Weights of a small mixture-of-experts language model, trained from scratch on English Wikipedia: width 256, a softmax router.
Below are experts of layer 5 (counted from 0) of a mixture-of-experts language model. Rows are named router (the router's row for the expert), gate (a neuron's input weights, with its number), up (a neuron's input weights, with its number), down (a neuron's output weights, with its number) and show model dimensions 0-255. Each number is 128 + 24 x the weight over its row's rms, rounded and kept within 0 to 255. Numbers have three digits each.
Before each expert's rows: "raises" lists some tokens whose logits its average output raises strongly, later layers aside; "comes after" lists some tokens at least twice as common just before its tokens as in all text. This comes from a sample of Wikipedia text that the model never trained on. Tokens count by the router's weight.

# expert 2
raises: " career", " freedom", " Career"
comes after: "-", "|", " S", "S", " Preceded", " Directed"
router:129169156122145159104162096140129137131150133124141182128123130135157119102156106140150169119138163135125141126147101175134149138136114093121117116123100099118167116123102159115083134109140082118084127143096110125077100071147158130079118174171155137121089144157141135129082141104124165152132113119154129136135130152134123127134092110131102126137116124145111116174140156167111118107090114149130157107110135125141160119102131152166128138154152161135131108130132128123115138146102118087139100146157190101099101105156112113112106107116119084085122162152155126139104105125108156157150099095096135109152170153124141117158188116136181136140145103109103134104148127132150138167109155086095162128079117099134089115103096151096130116110110164178120103084134153139100116148118106
gate4:132142141127122101170090143128157161149102151158130165143123102134108161136108128126166145087089162064104096141132122087132139125135093116102146102135122139098123136145123147133146128105151086131066125125139115134154150132127180166121067146133097106146156131113174137120144153077099143133110133097151092169102127142115120118154093117154102142104142126138102122130086146112152125112134140153140156128144124097147068119092123165135103147070118120159135146130140128106117103082132085163138127125151134125180119124092116125150063101133094127136158097143136086087095122112166116101149101131125116111129133116116127091121138117154118098154113128137146146165126104112137125133121167114126142100131102171103123145092111140110116118109093107125179129113121105107105118136047113
up4:161147113144112105151106155135144117092103123141107144140060135120165135113093143139143155116145146095103119087123136099117080154159123131133129141180122112171099132111176149119138129107159162140149132164102117172163093125088110122143150113110129134134121130146096117112197145056156133089127139151112134120117137148169111132152102108105156125114172122141104140099122141099156163138117095111135122157151122160157097132096134128159158179172118110155146099122159164117091122114167120161167129099111136109120087102133130134123119086122111077130125147090103152136131086111111137121127122167125149109145122116099130087107164127122157140070163115147154145122148140093119105149125119108105087112116187127107168102096139110112119112108129158112140141123143133108129123093152114
down4:128134118135121130131100086191137177124139170139090152102146141071124112093129143151143128126117089141126136141140119129077107137152104146157134099153113124069097104141117139150125088196180167105135159125159102129145148088124123127135149132112118121129144169145090117159196160130129136149148153110149139120131114088130105127116118124101156109151110117095098149100126115130151097167113145102141136145125089139142102170142138101165147129134122127105148135109119167086118126133143148105114143123094150129168101107116119120141151121099170136161114103112155146115136118128131136094121132154151133103142182120094162153107170179166163102071128118135131116100108154104101161078154118155130170124109174071123132147113128092127124139133121117104109152138135115105166114122130138

# expert 17
raises: " of", " and", ",", ";", " or", " with"
comes after: " the", " The", " a", "The", " National", "'s"
router:135105095135132126152162104151118110097082142099134103111116093129147156116119136126135176135129115114136195141147120147116144158096125150134117103118128129114144109129100104129112146075130107133126096132142125106144125105111156118115142089152148147171130089153138139111127119153122089173141149074086120144149151139162118123097159131108077138111148133130126111127182150137153172107125138112144128068156143080148097131152111060109125137123104143139105153123158143108101173140128118111101114121135105131083147123166136176133137105127128075074137112110134059112150108128151127190131076122163158117135123125148082135120165112131146082103162156125135112139133108143144127105167137138082133153082105108123132143119063113111137147112113088121126146141126145118143121100129109
gate6:105145100076123148126127129124117124087120125130087112112131140147105137136117115183139132144125122113111114102162117132094175127126082074125130079134126156120102173141154104126167110103130094165105077151128119156119139182110127104168123166165143079141111135136130107138140155132146160130153126116139148108149136156155106115111124112116113153155133065134127186104155125134145144138166145112158112129167168124158145166157128120113083115083114147086177109096140139119122095115139135114141069111155156093113144142116100152094118122115148124178117097136133147136113143149195125171162146150122149103134128115144133159122119111168125143141137100139130117151118179137161156151163081137152100131131141167122117129146117125145119181139131093143147142089156124107130137094139108
up6:124188107152142109136108149085156148153163121094127091181118092143151173123108138130112085063099117080141105116049118165134109165123127096090148123140099113104132117123172153125127137101125145138107108147075148140103119129102118093106120131150137108163154121109120132121167124110116121107085127169153146127175132134095133139132137111118110132152162118097135160116159141098094158159154129093159140091145160129132133124112121136118141146109148119126155111156128124134167132139124115065112097119090093111154086128143158107103126123120091188130192133128112091104108158136109123105098159120112131109147120114113136086151113141086085123104125137140127148146132163098087136128152137118147104102115119133161113130136136152139112112129107093146109118147150095148128169146108160
down6:134132127096165144122113162175093122105141085120131106093145145121104114081157165172111169125141145145147121079135067123126121121112125079145140131125107148143141149134156119123141118116133158074148125078115165087141149124154124124158127130122168123145112150124119108129154129128135156117171109134099122150112127092134123126124124178120101110125134101155142117111095108146079154140128127109121108115156146095116163126156123078098137135095123121104075057149114141157134157101159117126139087138149140087117113138144136128132116141088039104097094094157157128117125108173124106103115140137142089073122140108088167130123174105142113097131139124134138130159138114131128107104158120142154082138116161125157135106132126129118138136105143103121140118183135167116126108165107089

# expert 22
raises: "ord", "over", "ind", "int", "k", " P"
comes after: "\n", "\n ", " John", " Robert", " William", " David"
router:155148121079127077154101109143172164155146155079105149158125103142143104146141157160157135167096132139115103089141132093130088121097131099156107133117140133091130160164096095091119149105117096142104086125116139138139071123126134139147184091134134095125129136087069163094110115143148143141145120128125164115132126118092105133115151123153126176163126121118156169155121097095147081141149157135136135086149097117120126112123120086149121137092143139154130116155136142182121140111153131161124123097098123164121136126155103096156121163137120172163136160119124113119127144135101129128153150096090152141137082088146153077129142085099114143101106131129100172140132146117091128099075118124134114140113159120104164142105131137169144125132146111133091133159128154131149132149152129
gate3:168151127076115124109094151137098152097098122108116118142147111147140128117186138088116146095124095129124106150151201094117127138144124115115113079137108099149122116119157117089116087149179180121153157108136122127137109110138117138134131086174114119141139070128130109161138133128112154127140138119132159153161109151162122150153115117114110142110134104144156105093091112127109141147135138153140137125129153138118132138142103105172088133111172120068119127107100159097146135109133098138163135151132144131144160098155174131114077156139158102140094097130124070124168110145110138143137156129119135141116125149128128162139155139130105127100079135160161161132126116139126135134137125159057117118145120197094068153154120138088116131092119144097114160124144108099127164114116113
up3:125158159075119160124165157138100189146098109120164137145146144137115090159132114131145138166128119145124138119117104094114137152140102124120125096159093095107150126144132112154095122120113129113137144123108155145136123128107141164128121135087121107124105138154105165179120126081112133153106143133088170087136132072153142093143083116112067133133120143135136119136121143115131114157122125123132130135077114122137110106119099100109120140134131148136131114115156143082174100105116090084133144144097095106098113075131119132155141150119150072144104143126147150150165134141109111138170110141134152102097145143117166163119124076172168156143122123153089120092158130183108136159101127157111140125084157146137095178113103112111160167083103127090118123122127110115105129128089085
down3:152114168126153165138151166129129088122148102130136149111097100124097158162130116134139116128108122110138153140153132158114118134116147109144138137135151145101129123164147165095106159165086133158153132157083133172097127106137145105114153156184122125134109146112142190105066140119110070141163116129152165115157121112144135160114173193136130133119142168102126102122100156132124138137167143107129116120165075124107099137132156119122111103156129107112080149089125109132113121148091141111139198126098152126106118101127137133130141136147130157100115120097134171112138139129106098157169109143134120123117107131130188168111128130110165191148124124154103098160155110155135102151129122132117114153094147103154122114141139125126177101151094130114137137110169104109130112098170082

# expert 9
raises: "20", "1", "30", "10", "2", "19"
comes after: "-", " |", " •", " /", " 3", " 4"
router:135121112145165112122161159170152120142163143116186174126137150134161114113115160113132144123122161135148148149106142121142141138128155105083160134154105164133189112089136097135162162155150114166152114140113096107128141151140082163128104159127122083161090118118105091135151106103146092129136102142107155171127082119156151124181123113126133118122116145160139116141102120140141074119083127164129113117111152132172164098094090143140156129108137119148080073138140128141113117117117114121135124135145141099130134105142126127164114140141089164136144181150129098146128089117153113115125078141110088127130120127144176133132102152118159130156113155103161132172158117148174119162171108119100094122116087112130112090110158117095121113108148128134154128140099132110099082163105122
gate3:102153111137151134081144162167096128122157173177150128152138163095093106120151134077082143123150146138123151107135092124112132118147111148109099111131122102143106171112141122135082132123116145124123147144135157088150111104103100120164102123172120138148117121157088103129074158108093087143126085133135136102129122118132131115133148093100134104101120143136160103174117161110148138118153142118132102166145122133129106139140132129093160104147102167122128106120121168098136190105135170102112075201146147151115123137122093116118129091118112129145143101154115141143107081128107134170100157122188130134154107143108114142171161120147131139095155106159084114142121125092175113086115136117146151156148145103150129130129154120129134126105138110192124127116158109122118155137168109
up3:087107126148087153097115122104169130109124145098120158105150119167132144150108157124110120117147129078135121122128166089138084095138144125157144126119091120129085112136172151105150124113125073131149112140117132154148083122148097135137100078107118091142171092131134114108119128167123117129130120089122124174158147129146154150187157116177152118186139107116157143093150084089124120110126144130105136105155133159144110102146104137144136122126127114099123143143130114138098132156103112140129120111142131166163183103100138137094134141123125152143126189086135141114090134125104163150088141114099157120147115117119174186122152201090138129107119146100125135130126164154166185134108136167109112164109096095107123142158101136148114138161122140112119113105128113143117124109137153
down3:119104129116118125134148091102102122154122155166126118071133137101119134140113160124124156125114133112107128122087126074093092120104142161136119094144075128114132156159099124106162095123125127100120193114176087147132144136117176095112122143111099132117088133113136126163152096169120103122105112091112172122106122151130090104141159145140138133108125130085127157099170116111139121124148109101128149124148110090120127113101170173127097103122111153107110160132103119134091099127132167112120093139130115091128152118138089158128089173127145125097120116068104131184123147146158089109163171146113156099149116155098141106132106134098096113092186136078141125138133124171108120108092109117104141109083118157141098110149141122126120104123118122111131167106157123106136108116168139

# expert 20
raises: " to", " in", " the", " at", " for", " as"
comes after: " was", " is", " were", " are", " he", " been"
router:135117152147160146130147104139104129163123096108105081107109125144086109131143117081132143158119141088114107135164157155149160142097163112174116168126108110120103118133127140146133109118131135128121163103146123141157135161157173116110123152124124116139167110112116096128179120121083123150110128073116149099100125180145126126133152143112106096110175109134132152127183101131116170105121153141157134137122156134109139126115118174078096115114130105130119092084155127139151146164175077126181127174147132138123090140092109120069138133123133103110137105117102120083164145163142143148136149102162133052098179110124115151129093151130120099114145118134134101147117146127127082131083143176127126092142140116160135129130123123123110125082140138130111115136083156157105117119113148
gate8:112127129088114125154152139131125156125103136126130129121110146127101154085077125143148156167128124147130113138121114140118122124128141128157149092147102176096165111144159157147138126170123185131138139097147114088166152107118107117126130172097106092105167151139142115102148155134113118141139150151113111152162139133107117139159115135155126145141146111107077111109114098133101146140131088094148118129160127123108140134170108112166135096069118097138142121114151101099113170131132142117140135129095099132166118129169162159103157117132118148141135126133164127114135114117151110136097091137144161120098098102073139170093128092128096143153138111140160105113134139052136159178089150085150113129158130149064163119099102135137098084132130106104093119132181084119175100156114132
up8:147144148137133126121124138132123107161148153112150146122116133133133141197119138098134108131111107128101140116129170141143100086118138115142098129144153117110157109130142080079133188079099102095121087103159160112127147155140125141105113165116106079099148089123094168140156169118130125127140170103077154137137112127126126156070125120112130108158065153143122125138128091151167128114122123154119080098081134158094152090064132106172096120120092136151073104143142113121168143110093135166139130157100125167134136166128155106131154118129124140110118132119137147132112111126104128156134132145179126128123120087104107113077106112130126108101135132116111133123110119145121096136153117147154151121143092133137126147145100083172149166128140124103151126113135115165162132078170136
down8:151122111147103123120164137082126126131128133111107113152165155131121136150186153137141097105152126125128110121166078177108112154156097156095154132145144123098200086136132152155123127163162090146136115142136132122115096090140141173137129106147144135087125120140121130138156128167112186121104118155158169131114107139145169111120095153158084158105124141110118139125155140142148121119148120130148130089131146144168084171127134152127127144113145086094138160089113141105100129113098148145114125121149144146080120131119148149128208140127123117095121131166180108116128133104148135164125108115078111155120100114123110124171134171124122130081080108124120151143093135119104113119163143146138123127133176117119114106159116131119072139126113136128106111104134088129191124136098163

# expert 18
raises: " and", " in", " or"
comes after: " |", "°N", " (1", " ft", " sq", ".0"
router:173135161102105111136125097092131147145132128143126133133104111118101124142141137115144139114140172127128115147142109155158149103145076162074099138181101131140148124100083134120169104130113127084173112141121107178110129102134143125144107127148157111169143118111142144162120101146125173089108122103166106141103148110108164116120112131128158142124155146130104119149125096119096146115151071141158127110114145139140139165054124126149092181118125138131078181141134160134127134133136168110095131142117150148120137130118122124131156113189146159167118160120178120127089138126128114118121071122171095136141106115170144088104096131141133127131192178096150119128097122155129144138138131152126121134149104124117149091145133159153087136132075077126139127110149118121121101101112105
gate6:103127199096121129068149150127144129113121096120124146099148124097164124115120118125127090146097093108130104113140121115148098141118160164120117120112123108113154170161160150129160179096125172113094080128141162122135109129175112126128102134154116100159145123143148094137128164108137108130089127102151119161157123125115132117118105134118162126133158107170130140164116123114148127064134142143101136119128097182149092159135134126121116177115177099121146109134120155104102148098157180128137155134115124146069155151148137081103135126111130130119178139128151125152137148101154123110079139112132185142122130150143144105154125101101144150124148133128134111146146123127083155130101112136086099155105159159104157125152110181130087145159117121076155104097116136160148151106152099
up6:103088141137162112132145154146124075126177119162138127119104140113080157107146093106143152097090102130112086157159146123094111126119095108104133116106128090105114147103143155158132150127141110085120108111111098134144119104127102166110123119154159118137098127150143105145155125148122172154148146128106101169130138123148077137093142098136111130102125130150113089168113123126147113147140129100092147128145108106113130162098110095156160134139136136082136124133123095110101132149128134090148128083066141091109134139135142070159117132123182156112127092133147136134126133135107092138108081088081158128130124123128120068132175137148107109136131115157122141157106083128137123093158132141137151143135079153131134152118114114126161126156149127091163103165100206130122097085129145
down6:175147163121143086133122157125106156096128142138121102136125129125164114106086132093126133140111116086163122150061134114123126130138172124085134133088156137086105123124120170101080134119144069169127131132148133102137175145121117067145120086073110116129118130160082173101132110093126119138123102087150114139108127128140142136124110110134121167153096163147151121123114143138117154147089154115166137085085086104118105147088115146128116156114082132158113118154135117140139116101177128131115127112116159128131119148139169098093134106114133128176112137179112146132125114153117130106141161146101112114118105103179113116147111156135114167079119149119125164171143117131097095125138158125097105086106098116183110126153157155154123174139123133133151118112123126137113130106103144